config.yaml
n_layer: 12
d_model: 128
n_experts: 32
experts_per_token: 6
d_expert: 48
d_shared_expert: 0
activation: "swiglu"
moe_layers: [0, 2, 4, 6, 8, 10]
router_score: "softmax"
normalize_top_k: false
routed_scale: 2.56
balance_loss: 0.0183
balance_bias: false
router_z_loss: 0.001
n_groups: 8
groups_per_token: 3
init_std_router: 0.0297
lr_router: 0.00189
vocab_size: 2048
norm: "rmsnorm"
norm_eps: 1e-06
tie_embeddings: true
optimizer: "soap_variant"
lr: 0.00489
beta1: 0.95
beta2: 0.95
batch_tokens: [32768, 65536, 131072, 262144]
seq_len: 1024
train_tokens: 481400000
steps: 3937
dataset: "wikipedia_en"
Below are experts of layer 8 (counted from 0) of a mixture-of-experts language model. Rows are named router (the router's row for the expert), gate (a neuron's input weights, with its number), up (a neuron's input weights, with its number), down (a neuron's output weights, with its number) and show model dimensions 0-127. Each number is 500 + 40 x the weight over its row's rms, rounded and kept within 0 to 999. Numbers have three digits each.
Before each expert's rows: a language model's description of what the expert responds to; "comes after" lists some tokens at least twice as common just before its tokens as in all text. This comes from a sample of Wikipedia text that the model never trained on. Tokens count by the router's weight.

# expert 24
What it handles: Year pieces 19 and 20, digits, spaces before numbers, table row separators, and infobox field labels like Location, Genus, Clade.
comes after: " ", " |", "-", "|", ":", "\n"
router:529511485487433509464491518456472425507503504413524525524561485561456494466514482513505512575490471476456442542526502511547513472508493458482471508561438436536501467477588457494512551479508465481489471572516497505501500521451436516441510517480461487436599471572460456524494527515522490546466429506504493430380512488541546460505520481478413421542520496446532427491474465506403510529493
gate0:548423536502451503508449522378464511513496580512474481575477548478565496492463474549456489521492453474554500491471536575487510498503548509505512495552542474490488570452510439543546504529507494536514463539491506476523526509459510486508481544527539484515599490521482520484506499494421452551479536439472506493531455486492549478580516543469498604503515485465535426571428389466527558470543
up0:515455450512508496541478506463545425494509482458540427516493465544479432536571476556551522513543502523489494445534468513521450443547472495565481523455485542537488468443372485507498516460507518521399469469543482533457475550479469516538495532436451441446510484525539485527500462463420527518493493431469442458469507434502486457454514526497433487431483572535538490437560430507522460512538
down0:507507472526479466414505509561515531587385552482542574490433510567545520468463504624484489596499456531518588582446505498461551508521510539528559499512523542491532462493509489514548510393526482484494433520521514513465501548461481506440496549459491448466492519558481469513461526466502509501451493432512484461530496430501501489485528530563449488516505575514526482482494522497438484521493
gate1:484502507521517596485510550558494491483539586481484509573504448510511445545527534497514504485483556531548575506510444541537501519557519546498432551550498482438534425524522526522456475554547531567558516540499553554478511443565504563522457481565487475551491564547533502506501536474525459459500446610501453548438470481520437566458484517429540485507549559517451459501478500510498521467517
up1:505412472433476487531445502475496471468427498460507505437596540480487475478513442553505502513539579540439511468423504467467441434499560520512491481488482477524508521490504434484415512513496558505504468529532522481427479435536488578453481496563541473464552547445544423509487550498537523462544504471533491441540446500497546497467501511561475414512535460506511526447551544477555464518572
down1:464486497549426453442427502477482542472485449467465506525564427462491602460410478507494558467478512403467477448481490457526491430496501530505488549470390492535525524505445448579456535549498528468537534549521548482479533447531463501495473451484538508477456462486555479457535513432492498436529535513454492499471468467499538435483545479486499385532501546508473472479529524499537509468461
gate2:594533513566517462568480442486545481509383457535431507508480535538433495516565500514538498474548459539488487560521430524485445493492479492576478521551500499509502503569588494536487535510455483503454470500508510478449514489571495474580494509572476469574524449568539463437448516497522517521507447498541483536402473499483529501507485465471504528438417505543443460510486485543476495443538
up2:488506463462470557505556513511469429441536431494496535468447462463541499497469522422494476470511597546396515527510479497533506421464458462411466494405528495479497425542534528512448510564476449507576449503503492541526517441479586461517481432471509501515474510517519534557472470512478481487526522507491453487522424552550489499491540482469505543573493503416473462521430506458512471494553
down2:492506531445508534512551507544384497427547468489507548521467532486534473486456426487544474545469510492474490512526485451464527545540448502472539515533543510513490524497481473500453501494462464478497541400462455458554524535536554477540445495525483467450581538526476472538391454555526411417483492512539505539568463563473492490561512454513484562460571493528450532499445502479544513454562
gate3:451460436481432537491525541509513562410557583440500491494481476561490519507524496531484461430449500481515503466465483527524447431504484418476442419538482513565461569527493459482471497485499537472572513505455472484472542514523449455511458508499527528502454513573456499514508514476575462457466542541533549535517495483569441448555537549511471507474507517578446553532504450449520473409536
up3:570485485496592476649474524495465496592459438496523517478548510490541513510534430476485479456524475553490450454484532568546479435461531487534487460494435422456518439476492555552475473548547528554508564488521505539487469497523536489508533499521526536589488506477597508456442560450464529546545474448440512467493521469526535481475478533442537478506505509502517505448499541490437512524504
down3:516461453476516451574456478531561520464510542523470559533505456552474505554473536498471521489461471527522526489568481492424493420521530436524431414540403478478521478476487475458536514477490481453514493500510491562504498474571485519433457508516514518553552504548538467514439460486563520522491527466498500551468481521472516427496474591393542501551564491445498494490541472562431582536487
gate4:448459458485497501535511471505475484532504501570544492506541543520479492519491496517524486532434493473503432502466456509538461463550484496443466462538523517443474472515506442541538488482506542360502435465505485504527485593445523480493479475430448425549483553481478465490554417544427544476547501460441497521526435533491570518510429537493487461506577418551477548483477471456500593482522
up4:476477507521473520521507434535578485496543573522439552528527402556451500450562500455465542496514459516518524515480501479464527498529550480443554552489469588531511512487514523509478506514537490452455434483619491515457525513508537526488460605516491470484477522470480421560431576535538539469474522558460529503483542493564444427479549449496440512470546517517496470509454481535503538558534
down4:508532503474531546527555519480543501494508535557496421482615540466451554559471562534505485446512465453545529450508542559524481419499442509526477431489497497571467522430511516526493466431496548521536504505585533544493519531494475462504570467528464537543513511579467505509455512512547500451516558485496522547523502510521523558485514570475520535476568537514530502376439479511578498448502
gate5:487477521434501477475549488495480487528438444531543528426553591512517410434573514499504512507536566532529474495544482604484560488541545457523478485502528458507555512549573541546523439477520511485422494503518477536513492488461522505536494494538550516465501443462464461500522560476510533474508464510430490536554499512464510536563537492539473623483476474456492531437481512462414538539571
up5:519477530548548520486519554545485516479542498475507476526519522557444541534443536517482548453440487470479406543535495421421605528533522516450570465487533450474551484474502437480534556511476553543511554506511522498489514469484555500546471514511444540436522524532430486478476512530503469484495555464432549558509446511502601521588511552483502485586477549518519549525517561469516462460460
down5:515458548518516508321536565526507488492453530575554471464467523532482463495473519440450528417461596517535457575510481544480535530513509522512455492508539503507524459499545480502517506492422471474477508545486519590481522480494544507527563478506573568545521454526483492522534437510513477522533474495460530514508506529550464578513474488487524552455533479539546575458485456468495454568499
gate6:534482459485507549516479541486569589560446431561466482526514524478523448506466502526557529581582417570458471461448498562517542447570561496464478508537553447479482549418547473521533477561523470483472515451527494524522528516537502562529473514468530496528390516481538504519428482476520493535541554487531511514488472550543558473494477519521440533517428485477497503452508456509499579471504
up6:486474457557524516512529549557536498495498473471525528486509452526579591449529521473497488542470507479475482571516515555510486415510531462544528535431510441545485489542568503592526441514467488501522393479524496527486525450505526483477490478488577520545437397526474472488537509586453488410470549459518441457543450508506554484529540460534483488603470510499483505485481463514482454463468
down6:503497482515484490482534472450491501448483510557479545533525532563523522461471532495463515453513488533474483523506424448508474507491533559570584507468567519482533531579505511420476513516437540493512460572400435512541497535518478441455546513521539515494474487446467520483611567448498467518500468469505433465524573441481501553521456507505582457436584542481536507470559471508550508446483
gate7:552516486460416492466582504550503442418562457524526536487502517468516522491539446501505462471557519487435489461467545542530459521434467530592554545588547501536515479476490480551489590547477446573516469545493474450525510485461447469460496505526507490445520533470416477477482478506530469534506444569546499554488518476447505502497493499593547459496530516528581535444557487475456461526503
up7:495516427503553515495482467392487517519510475495506479522460435534511539535506408467452434406450451423471519556458501517503494510478491535413537567462493532512494503421504501450463515476478492462521463485556574458522513590497498536548454533529531466542512488529440430481512450523483529501484530489464518466472481484552577489581562425514471489436491499500561460470477501456513480431517
down7:467478441471437433451510566476429423469490495351423512459578479466494551539492502511487556480492494520533485490472451455457524442470525495580568532473455523490528441497440493517472463516506518551470529480529434581534493467537452500492508482509536523470504506544492471519534461531483461500469464540521502502514448490441587519411475482488566477512512502435455517437519552495459520493464
gate8:415507495503533429501491571508478508551475486494497567494452449532548495458474482432545516504517491524460454478497510568476525479475538523502511510525495544554459516465571424536490448546515475531464558603527496596535480448487555467440541515490462513488558514456486509517513456473544535484529565531469532510485535464600476430463516467505543556553466501480465482518599542536539579555480
up8:471501570567495417486422440494528503486521537555440461459542497436473543486551526459502471492465498501503483539462493461554481475440461461538446449529480492483473493518457474545501498513480467502451561536519462501489567505439512519493503510364511457502512492457463530514424506468453460511516517533530551490490435510469559504563474400470503485553531381574496510502496534491467477586487
down8:428520473580451551480487474452464512478547499527509549441496545454526497480537425492480539550515472503552543503471485476537448515532441552524499421440525581518452459526392510532483533501528557493477524488501518499495542544501488411501487499506513433504518504519495486600453505443444480549503476457594462434516440489458479557504452513490557526493432479503506510425503522551545423518524
gate9:500513523488524490496478517501518484529428474479484525584550527526462562429435542543410548547478519442538491490407504452478511525431520521460519486474507465506466526550478468478517602474469404498525457514510466470499495511559530486542447466460539517496559462460540539525509585513466485519532417528570475433480551545492450559429458468434505484444469494515515529530510516456425530477490
up9:485551503489520498554501513526565522505465570525510492501558467511423515426510588452542495384510485544466459467432448516530504447471550516500487505585434473509590517537460477497545492507479416527562540482493510558489500489493506557468474532494489550463517533499458433460556449492521478536556514468468499530498521579515510506526476511559549496534529475587530403447537543479494492527441
down9:516510461467524463558537497475572508518457489470470434596477501426453461484528492498527516431469539548504481537555541513434478505518444492450524529523585483494566510449476508502517432517506477468483463508494554493516472409524485559437487466450450530533568448441504541446481552526526450481536519425479547512542441417513551467449485530536506478471418466527528492506561468534490570509451
gate10:515429515536539446412533462490436482485422547507443475445521496482514505551504500479427446552527447465510449467490517468565480502420543443506508523540450558503462482565556498513503551483516490549490456517530472482524499566474422480575548538515533531498451470442511465447501451423450554469464488564461491481490584488489515511525505509509442497607453518525552528561490514517541509457488
up10:477512456492499519505522544443512549511458505475447471472474490480576477497486459487492485482459473477459503438489496508529437465485566532441448517511530540549368449444472524465488543521455526451547510453545469517474505539530496601508455501484511516538501558465493446517519570572520496556475522409500480464541465561519473554532462484551510553527461526515475436551504394458514502443584
down10:525473522530532527447496538492425517450499478575507451553523498469466496537546468455465430488471564522507425473487544555571472413510547491501500466625531479496575457502517480480535501490491466551457546529546473613443541480529503465527546519481461489495514504475431469515466487464443482567550493552586532523494556431511524500457502549502476507528535472502464523487548530500566493447449

# expert 4
What it handles: Pieces of country, region and nationality names in infobox and prose, especially South, United States, Japanese, Soviet Union.
comes after: ",", " the", " in", " N", " of", " U"
router:505543468510478576515525493485493470521390477472541455535474528520501523515460444515456544513510518559479479490575436452489556494526435487534478584567553484492493513510535470576502550460533516473502437520536429505485472470479453486381488517483534515559498536546450465491433526474484481524427514531520549502474523489496462482577429469452476474497539391447416504495460479447494473509471
gate12:514479569547483446492475516517508525480503467594501601520512546562557514488496459510478537474462495409493496503543494537502651475530510473484481455458453455454539510518543472551456494441486387500475573501536485536474502501562530497450505435460478479489528473552502574509560484560456471483412499465516594475494505536472454505521506525530510492495523451460525487445467549500463491500498
up12:517517460538460485500484527484436501451513401455468500529486470517437552538550443538506456446445486552485492428480521464439537515452497444419453529510468505434575490478411522458482528526517525522526563457472517519506469478483473513523469496477563458467602482488490506515499436555516506552544531488431496546427480575444542489543572455515436464524444494527457542533517522486486433525500
down12:484518522476446560492544452457510553507477533550461449477480538487492594450470530430473561450486480465497511488458486578491536540504535441494523544489470507559551447504466458472406501485536529543448576544477463505611475535537419470494550456515473453458516533513449543546464514475515544443534484477468518501496503588514430481528545558502535506451580464552548475513540470476507505505535
gate13:526471517527481473462475578529532494498514471552541402490518514424528508449549483485414494555505433470519549540446385454511563553498499529512467472429510529479544522488528546517600487460472520423559492541488517535439529544505466498473519553442502538536500524494510507452481491492467533536507474550455525486538518523480524524449540487568412513497447483518391549462488428518517515487495
up13:460523428512531496522502590443478511535508547491482514512522525518531476483460506476450547555549491482491478459520525543460435553492502468471576565486577517494529490515528559433541498435582483492486495547504565454563435338482471525513478488420462503563447476527508497471515531479531521478472450497536431482565493532568481474491479502451485460531517493547477555507461577519535482484487
down13:523487515478596378543480533464512520489432501468574429527453578509462511517398473490489446455473539481551490570506440418522534509480473515494427483512527523476532468467494465510523531463523458451461535496474509432532528488477496533478470537517474511557521556519457552461499446476452464507566542496492556503469580503519537509502485464515459514494430451505440559525529450526459465500584
gate14:477483455484490509445493532497531449569527444484477453509480470491518518499449548482552509507503550562561523521511514455501569446527499501530521531442488555549573477459528481502471579446527492494545501429523477453421493501555493511518447507491551472521538538514462393467508457570511503511469500426428491428525574529458554477561516534441526529479497546484526494532510525520492399443602
up14:570539513459478436474436484567463499486537465437496526459560462517490481521512485514526466468515522436545504517469451517482533481547522492479469443530513465438512527531491598517440479540510455478521474442414530470554514549501510532492465449451468493436510521511489490438504536427473548495525529547448511492496521452556442531565476499485481596430434516456442542457433543561541480588522
down14:571561519451486550466392546481498484503545565522499515498515498564519504512416477504511581528529525410518463437492497616443516518489481459462454412480507476451472485464488464526474459538473508517414551504422472504477551556544532462546460502520483461520507525483464433503488483475474539523546551458461415536509557523435514529521501532496512461497496536538469520457556497504437475543502
gate15:423541506493422521483574539509480510458438487532563470563449466476519507464500460502435482498499567487491573539480550477523431488588442542500487500579487543474445459477525477507533478498442546451567529485460493454412487460491442535459489534437557465507418508491480508492475576540556510530533483508456570509560513502485473518523522506410471480493566542436494501457461444476504524506517
up15:439517428435505460503511421534486569541565444531505518510465542556429504502522486520483469557512529483519519500550471461493525474538456554427526467416533508539444516525451428508497486553481414475523448473541486507558522515490493448555487468494541435405551565503537485427490512470514499516419474442474471459479500456556494527496446469481503420496487475472479522501555500510505414475560
down15:527421514539472447586470474538544502516446482576505531520473544483459520519553512509541455501541505503584549458433481517550457552480504500552543585493475487538509454483443443515500457578550578447428457534491533513480516493463511439532562462540509514555496476526462470534503466536539497511540454549429512510514546514455455488500491563511474492473524536484464599578568520499522437485469
gate16:498462467444481436506504520546403536557488568487461435543508497506454502567453573536492481440439525503559456487584500476493506493479414524498468481468524520496524467498547420459569486475450512475502464543419466489521516557463507506513463485567499500553503437508497540538514509414548545558468502456505465472494494460471518484517518469541457512378462493477510544479454565506503449453564
up16:489540520533482495500543479520471536482459517507472420467510484481526554454508542517424544524435476609471510482539460502549489550514479492465509547479524524469545570500490508428556443477605388474481462508470551462526456501514479520509555456455499533465520584490512512535555540541469453515480535466469443461445496460479544471530541537425589433555495515569505440514514470492529520456507
down16:487530461519534503475510515470475492445423409534455493504505531530510539497514538458530453522506499477496496558565609501492523470539450493507487445553489461492489456501500432458538461553507491476462469413523486474457483475382471521514443515583442472429485459522437539516491578500524524495523506501498490517569384503529479474579522431578465532525492504507553479535532517513473567523530
gate17:443485524543463514519485546501572566497473504539462538509552507510473578583555491517521461516531420523481400378514479456491556417493452540469542548484498474491533463455523486438415529505494558501447501482498516507539575579461479480524533428485445505412513485496530496544510482513489474517503517583474497485460541496563490441467490469478529427526493442512525518516515495479564531520501
up17:386491498536532520520499441533476501550506480433504441466445538449493499408502499536533473507578507525470467532508467503443486596525502441474489517506470509504513447440481380535525567424463497508517458519516512461546504508485537437483465507518466426541469483525486525446437455461463593488509428535521482514455534484503524514437593487455515491513504564484508541493476524502563521448473
down17:486494452441491503580521485470465489519511524433480470491509523495460449491551536454576430466522462537490537564508473557459471516576514513453548453461482532496525477465503555522560486427489442536448515562449503550488485514616467488551487504458515431464478499495490453470455505483580481480430554510504524421454428506421526422497567438507525482482539533502500510499541442509519468443480
gate18:568467509519486498509553496455570539438401501514523478516486524446473528482510522449530534519552502517550514494519507461411558498529404482507533522485545562511481497566526482490553508519528507534579579488484379602546527481486487512521493425579477441475545477519479529530447565520467482531499566469459578420505495494511547533569524485512508427504502517483519460527494523517489505475517
up18:492459517504493513477427512460444453537525446563523533487539554488436463555492505522503528515502429518452474408488530501539449541452550497497459529417461557470485603517516440537503437428502489487548502451472479500492467436545510485430470503416446520423495477510474465402479529534463470514523501523492488531501510542556565519495465513476518480440467420493493536514563554507504574514453
down18:471488559511453478535523504492508512477465507547509503463451494549514560433536477476473545513526505510528543411462494594457496585430470473546546463516478566487420474517495508440548524478435498468623463533527557563471536455561579488431491411527527482493526499514565528543449495527543539504567490468470505475512508470555501499542453505503534491544537548513532511536536550479511484470570
gate19:499504511522512470606454508479559523469571515532498551535406491552542503547499442441562566500518538487537509503565476486537491537546545452485406441479543492575555546482505528473525461573480494509480506523538519483569487512478411510531504550435514437565531486584511484518497468513461484476539472539511462432480478471420553463514512462458534415476474536474499531478539481504475474518552
up19:510548453490587527490439563515486457482472488500565434455541516488463483531541509469557461542518489491459585540537502490550474515481525487464502442426561490578525496564481486495542515466494444520454545546515522459567433540452574461470461450510462426537475442521554501464498438475536510467475532439540410528435491526526485458499507548418500488483463540500541520478513460493541525582504
down19:540488499542490505486603483512520544503435519453474476478511599463476468460567519515498561563540469475468540485475508482583550516514525560523517581464556438519493532460431456464443486574465471500527450455580472501518471469465387493454527525465510401489505475472448501526513471518493488522480472543511569498531391474515492497478516536469517530474524511455499531462479545545487455455454
gate20:514534430484470465461497505434492445499519482549530622529524438564458449542495451577514492506484424487532500459488487545516449510506485513529438540467478520510480482480476469447512500489436589486561487506539479544548527513541496425508510428477567512510565460542473472513461463422470414482526529392487483533511470564539481562447473549502490495515462491459498438451527538472465493477463
up20:494502485577530490502489522476481558483516499515546431498512540472511539485491489581447422425578482463501478515468517468548498521540498460542481511517466489418452501522475547474466465474517524423444548465520457519501476479550469452494554541486523487529495458505556547480576409549444512566518494518496522448463391556546561432524486474512473480505550565450470414458493426535534481484519
down20:462537503518514464538512541540545512528547476514502552572502540438489539480459486527496431551534481493499569505426526544540407451493469512527486577532516491536431568484552467460511504520496558516496479484474530531424465492593511498511501528504560509561595477481584540574524496548499477545446505464468529556532424487491490503514526526557529509534475515516512433473396472480511485580465
gate21:535506486477478521521549581481555495424430524504575541454457509510498485468426432480516475519510498592521514508509516482453463580529441519470473568509499503447456471535555461460514472478469489523447513523471535525475433580434525493371525498475515505414560447514463493509471490475512578441502460425453510552472512529548509480534547460602508516501495523509467495465495505466493496544508
up21:528497542494488458534528518474528451506537537535505451480533489512506418565497562478506524445494504477510435489561516442450648479446547473527511427490509467591568448505543536517504475533515477512540478492443548485534478525478550469473588469478447449500510539415464509543479446550420519528487518510478476513531479520501453520484512491416527564433501518468504555470534496493544455572460
down21:509441488511487583493521523503544518501544536453529476472435474469494409517511501565516466451503485497501531494492521541445480473501569411516478549510464503504489443489491506463511462512527523530434491531469542493478505473525652516632522495524481555583482538565485547528559483537528472458519481443507472465464491397492492439433507496534512505490422514518470487491548432547463517499473
gate22:528475534524498559449533486470518478469523514531419511535524514546515395502521485433542496477564529480517534487474516441460513512537473479435470530500520546482441492456508464490455444558492439482543504512571456493493482483505495500501541562492508595486443502621525511397540466487419451505545546576468480500498578497513470445532525484483395461531491461577516478515470514528510471495545
up22:487521527511451504484523454515556400462495562513477523540481457521530393478460519511503471521544487504532517468496468554516555533531500483511558446461534452569484478486518496477435492509476494501461539443533474490483603564502551500482511470533562550428505485600545505535546623485441570483493535441525500464483499451539470507521476454522414495569487546463509488545468462488470481456449
down22:545488473455496501572471559503503588509496493557557457526567501518531478482507485472488519457600510545485496484525529514473498555481475557550424425510518387537479478488515537437578488508485482542506557434501555490506529445485524530483567521562509482474466504549484512473466484473439500451555547499513572531550475416540427456522536520494446519524513530528534441502556531529555560502557

# expert 2
What it handles: First letters or pieces of personal names, often single capitals, in lists, tables and credits, such as D in Dave, J., Mc.
comes after: " |", "-", ":", " by", " J", " M"
router:529512502537483549419437491500430458552507494471535456557499556511537514483489404476533530466497521515566476580566481467497553473505502421492486549578522443515479401543559464475515514479544528485475484548561496533537483458463497498481529519522448584527521544568497447426519462494518534534482521494572591445458498451533511524528465478485507495516420469451467501508480436447526533502461
gate12:525496476489456459443480480535481460439518441567522568512527546477529465521520505480497492482499487474438437582511447543511548494511491373448505456483484529448493528513488551457458498550589422519470470495491519581459480431525481423501522466511467523514506517560516528494506468531578424507569558477545515518454463397494455508491485483505538489409484469480494490462447569510509481539523
up12:534479513558463456542490503495438499493502454466435516527462441489471504490486476606409484457525541565467489433464519535502510509542445505471486524482479534513550531491426508548496542561482542508451487402471557481453549549480521491479510453439489515500546531578555491474465465506557537492493469498480482481441491457531505473475561376503391488485404557531448507512482485488490523520504
down12:558450486577503487451522455481516560559524446461580497450510581485439546534493544513437507518523455564423543460508479571547594552561484464539474485467526520515499484497505508515486510467538536505524523540474464467493497483492462501490462566464480420526546460436458528550461546526584508465519483486445459416484487503504474531514482511523445510478599514546575472489442518476486507525429
gate13:502476511545510446479504540558506486525547483476487450515379539513418495486527531464455489488528517514542434580476459486559547485482483512516521504518460604513490409484552504600530540414545562457467488496432503506485499544499531525531473513536461499525461495485422502465528507461448541464479410536490495436483417494577501507486475511468504531520463495534461588546546508555517512487479
up13:507546529471491528477588533510505477500556431468471495510459564495521490449464441427479475529545490513540510453528545456536508640463475518471487522533481490501533486488467467437512460519579482506537429487442468490507394461469472532533550513519514489484494500540543523522534583535455576461467547476486423532519544512501553447478406510462521482538518517491496456538478586539540537513449
down13:517437521533517470470466504519611536495481485474482471528520451428532504545478475594583481428493507428472496495460487533521528509466516516504469484522458411521507499561501453469445511478485513524473501555414550487502598468534441513443487574496502518577492497513492485446478489532527404504474485597469569464550497560495557486521471534481426454555537506483498506471479526506527477567517
gate14:368487562547501485449467425489599519480481485512527479546511504482469559489416455486494513541495542553553489573540516491529556463603505512544538509489525510507519419467501504465503483472508591526591509538465515530446485482531539525552466549520438500542492479529469449456469447494514462501471563479446516490574553468511513494466544522527538541523537529469546466521432554522501469519511
up14:509562473490515519448510446528544453530438400449483485485486473503529493501495470512462452464531482463524476505470523502428584510512502474545519494521436485529531510452425591503476473496546514523545534508484507430458534480425452493527446373483485525449438538575470502468485503435524483475503538515500476494511541489506487638485528497479530511449469540423512502506528551578557513555504
down14:475456501485530479503420495470504523508502461451466462505447481475467505451482488443531496523472435532494485501460460492446557598477488541469437451429410439443490470485429478483544454472504484508519548562472510489558552532565477436525575529566443440538484523543471502463428480547535526535526474449501513511457510489521455515497475563470585541523449478490485505464571460419439523500468
gate15:465392503523501456476514510419560433471498517598469507529522427463493545521524498572516484419488506515552495551484571506449535503505555513482497510501404505554523467534486520465552455455488527492500485489502485499447482462515470560458494490483456509519437524529479432568526509513563593511461501453428519530469517515506436591507475524468507429541518459477460545464466463436507533564519
up15:560493533450500471427548448498456536489498428529481519449509524535520533443506492553460433492485518447528512411479535489553423452513481580487506481436564517480439544464553491473496507556447515452560516537510497483554498477498471462539514516578531483433484494522550515502418466511546531481447521454520534559474559509522482434466475518467453437481488459512454480619535480556509546539474
down15:493489557529448510598536497474536507519459490504514532570452502519515517490578521505471509464546493469570493480453630465514485459477491496531511517570504454437540450496487510474486484457492540468523449531507436538520466532471452461479503469555546486520461568519480488523586533513563558488507505519386508531508511497485487517530536578465459393463500465483426609500532493485500545537509
gate16:503455511448470580503446545524400367486519494507490511501493439425486515582468511514474488488485498490514485445530445492505497492475476576497461522466456504515419452442516474451528513558419551554474518514459442483525453453438528455542501467521481557482468480494507510517510529550477587563503530483491512465459519499476607499478453595461506480501501551513532472479551497426515494472514
up16:475439502417434552457531465486496415454451543540538441494581488446496446510510565442472452501493517543530500478481473562491423554525546540533546542499479501495483482536469472474470507552524459544551501527453420488451436557533390524438518486508506448464579552551498506419494519547502518572497520451515455536488508484488521498523529485415513449510483556489520460503525489541527467499488
down16:523468500482529527521541558444437555435460559481455598562518533486412490595548498462513500451533468460515542507497494439551549479543458532506476499531440452525520513496421449517467489541526578460557484458527495523483502508453462539529499502526495516500526457474513520556543498522463467452467468543558519500542475570503459500542464447490430584491453469523590544551451541466496444515512
gate17:427501534477516462481438470447529495543513545555478497511548505504546532530502518488479549575486469491474491456540507500498497433441456569411482546505421501438501454536485468527486478459488487535424477480506554480501527451463505447487495515460493417511475516448515525458477397550506515502512488521485544468528572475534487487425456516464432500625485526463566501537535520521492613444518
up17:462443465512518585486463470495511509532490518516507516470491600485446549449505475566534535466495546506599512500476437465477492544502526474535536573462521563484507527526516481541478511445455487482519487474467460468498527427527534514461453519486462475397477536485490468519404562515542553563528502504483465522419514469426553536448553580455499496501540547493499494493502539510585594547506
down17:527457518484537483492480471546471525482434536436550494498508546433437445491515472471563436501495434543526565537494469469398463546546512553552473501508535490507436559507501509501451504461452469484560474481498483480582463425472448440498471434550502484439464530525514452534455535499540488497453490506526429497506414529410471540480595518510511503454584508527496565473494477519515487558498
gate18:444463501517529555508538505486477492450427515536535469477522477447506439540525528471457581598550475461513517536486554503490488565469458502505555466568509553511486470554504429525525550511465515564513523587483488494486458427485468478490583438491514499488480501527476534480546532532476485518468448546510544431511541526490533491535423494585509449542507557425496521480491516475526499357508
up18:522486506439492539456489498461440441468475513504515525452509559490470459503515513492542486514471459497436526409436594572553514393536475479553458496484536549435501552559469533558472484525512462528572481498490532460510491448498462476485435455430517542501423442541508550534453512502490523565519481510541484491503521504561578470536479486552525562524498433510495488510522577520496561464422
down18:475508501508537529481465474486550529496466498490550526530509474527573547508481465514495584469466497413548532413549532574508475543512485446519519466481475527522413489517507483556561512638462489525550495531576520528442521480509604506415478489409440547465456526487535460575531485531513494526571531472507499486489522435533561517539458454506508492518451545481486479458509544519537486498506
gate19:492503526543491562551527481525457516513431433511510529438383535491533494486539478489580505534484419490551429533591511391504533463514524489513514529471448422515520505546481492419480457582492538520505500470495516513520495530508481473533551477440505392530525545499534516484558523466463487545519437518526531497479415449466499530456496480521531459471579470484507493500491529539433501505565
up19:478498442501498522533530493465441460504478483489482512440570579497492475535580462474508451557517430476463488521581478402454537445515454510534526501442508517463472522473435491505454556470473445466414506546448557497522459468515490525527457386468510452498528439523534421538522511522430429476596497429514525526509540548475472526489519508468542449477518483528490519460537460519500545503469
down19:554477495492492488497500420502511458516474550465476529530548564523515446458552521472529517574482411450521491523394491482498537493500463495453511527406583449526521558500478451447406451509474525518504438476454456498507488486489412528519478561475520407513528512448418454511576512522508479502495470518516528534548403504505598479467536478494508516523502519416466483470480474467523503493507
gate20:511517435509531502503491547473551483438545562514570520472533501561425549512485558498501524522532465508539540492426514615482420452508534499579484532469495542521458469501456453478530523456455455493503458555553510549447496548559457426454488496580492489511588505535544513567544501487495522531511572419475510545495428459569451497525539518478460472501477497496505487452462525531519545533538
up20:483551543516486461460502530465569431498539476473545520498548522430531522444457455500479472533559412438566499533487535483482530546514467434536429477555482492387483499560470525467504483472515530497540535479486417471459450495503453507537543575471516501532548488467539547526518460511542549567503510525475500515468424470571512475500491593451530432474452514552480452524483543550530504568497
down20:477568479550532465464486482485536514446514480506486574461529494478462535558502502561419558540467390483509541529431536524493478522534476476509445529493470582547523523477501428473487505446442568484483503523544435473439431456466451513482452574506469431510532480511468499579500478539482482501499491500491539565443437453549530459485583522493487475565478455541480444478452560516462549521492
gate21:498477482538477532524531510486465498495551500484496489517404528505493415453469529516475468503570624498549515469476430473365465551479492516463507580506524553472528461522494498536452525407527541489487533500448476491548471535526471482486466470550475514430493434525509419531468466501459502458532461488505505560457504524505508462430507422564532472491409487509442507507522473484505584498471
up21:515496489542514455450539521480524463488544448542524472491480499535499432525538476520523516488409438474504466530541547525491492430459512571540532527457505447508520567482537494500546435544556557452505471542489447518523527498515616491459528521522438476535508521517488490552557512535537607503435495515440546491557454519523506509540538509476562618459475514510497435428501440502522550483435
down21:446430493524427539564510525545548521518495467465438509459500471428526437478488445538478480473515561479497474457443497485431454549508518474498542512565564557506541504477507482536522416512484554562506460530464559445507477513476627540597515515527472592495519461513558534516489503480527558490472518488513488497424454551491479470473468541472458523504401526494529513549531516534451504460497
gate22:483505433474528529438507467461543488530532495514476476535507532469463505477454450501500518433419522454543508533508527454482473474571562413435546520595457501470484524475486448525435452514550499491544513514545448481521515518538514514502509567458486592429532475606499391479530515523529498544449510433456514541490467538542465477500465498485542452536448435541478516493440514487499522582527
up22:475509531549479511438511482560505421446466469414577507561522470503550437542548498527500439443574487426494483466444490517458533505502471502581482484451540479532517418489503544428540517464451544497450446499434478551454565486518523514465483485560525502542450501488520477422536547532477551515462509540528465468522474580509526492471531461505547530504483521510478505527492515371476537456481
down22:511479524436458472495491500522492569559475464557530466534600523564504506482442526492540493516561468526533459576498493420468530559491496539543508487508627444547461446450506492516573495471567523457533472433547538483528486497493527556509509458542449507506503503519478503479562433516464574514538537553527483552532554431531497478465554547514463533505477522470457512510537497519616512476469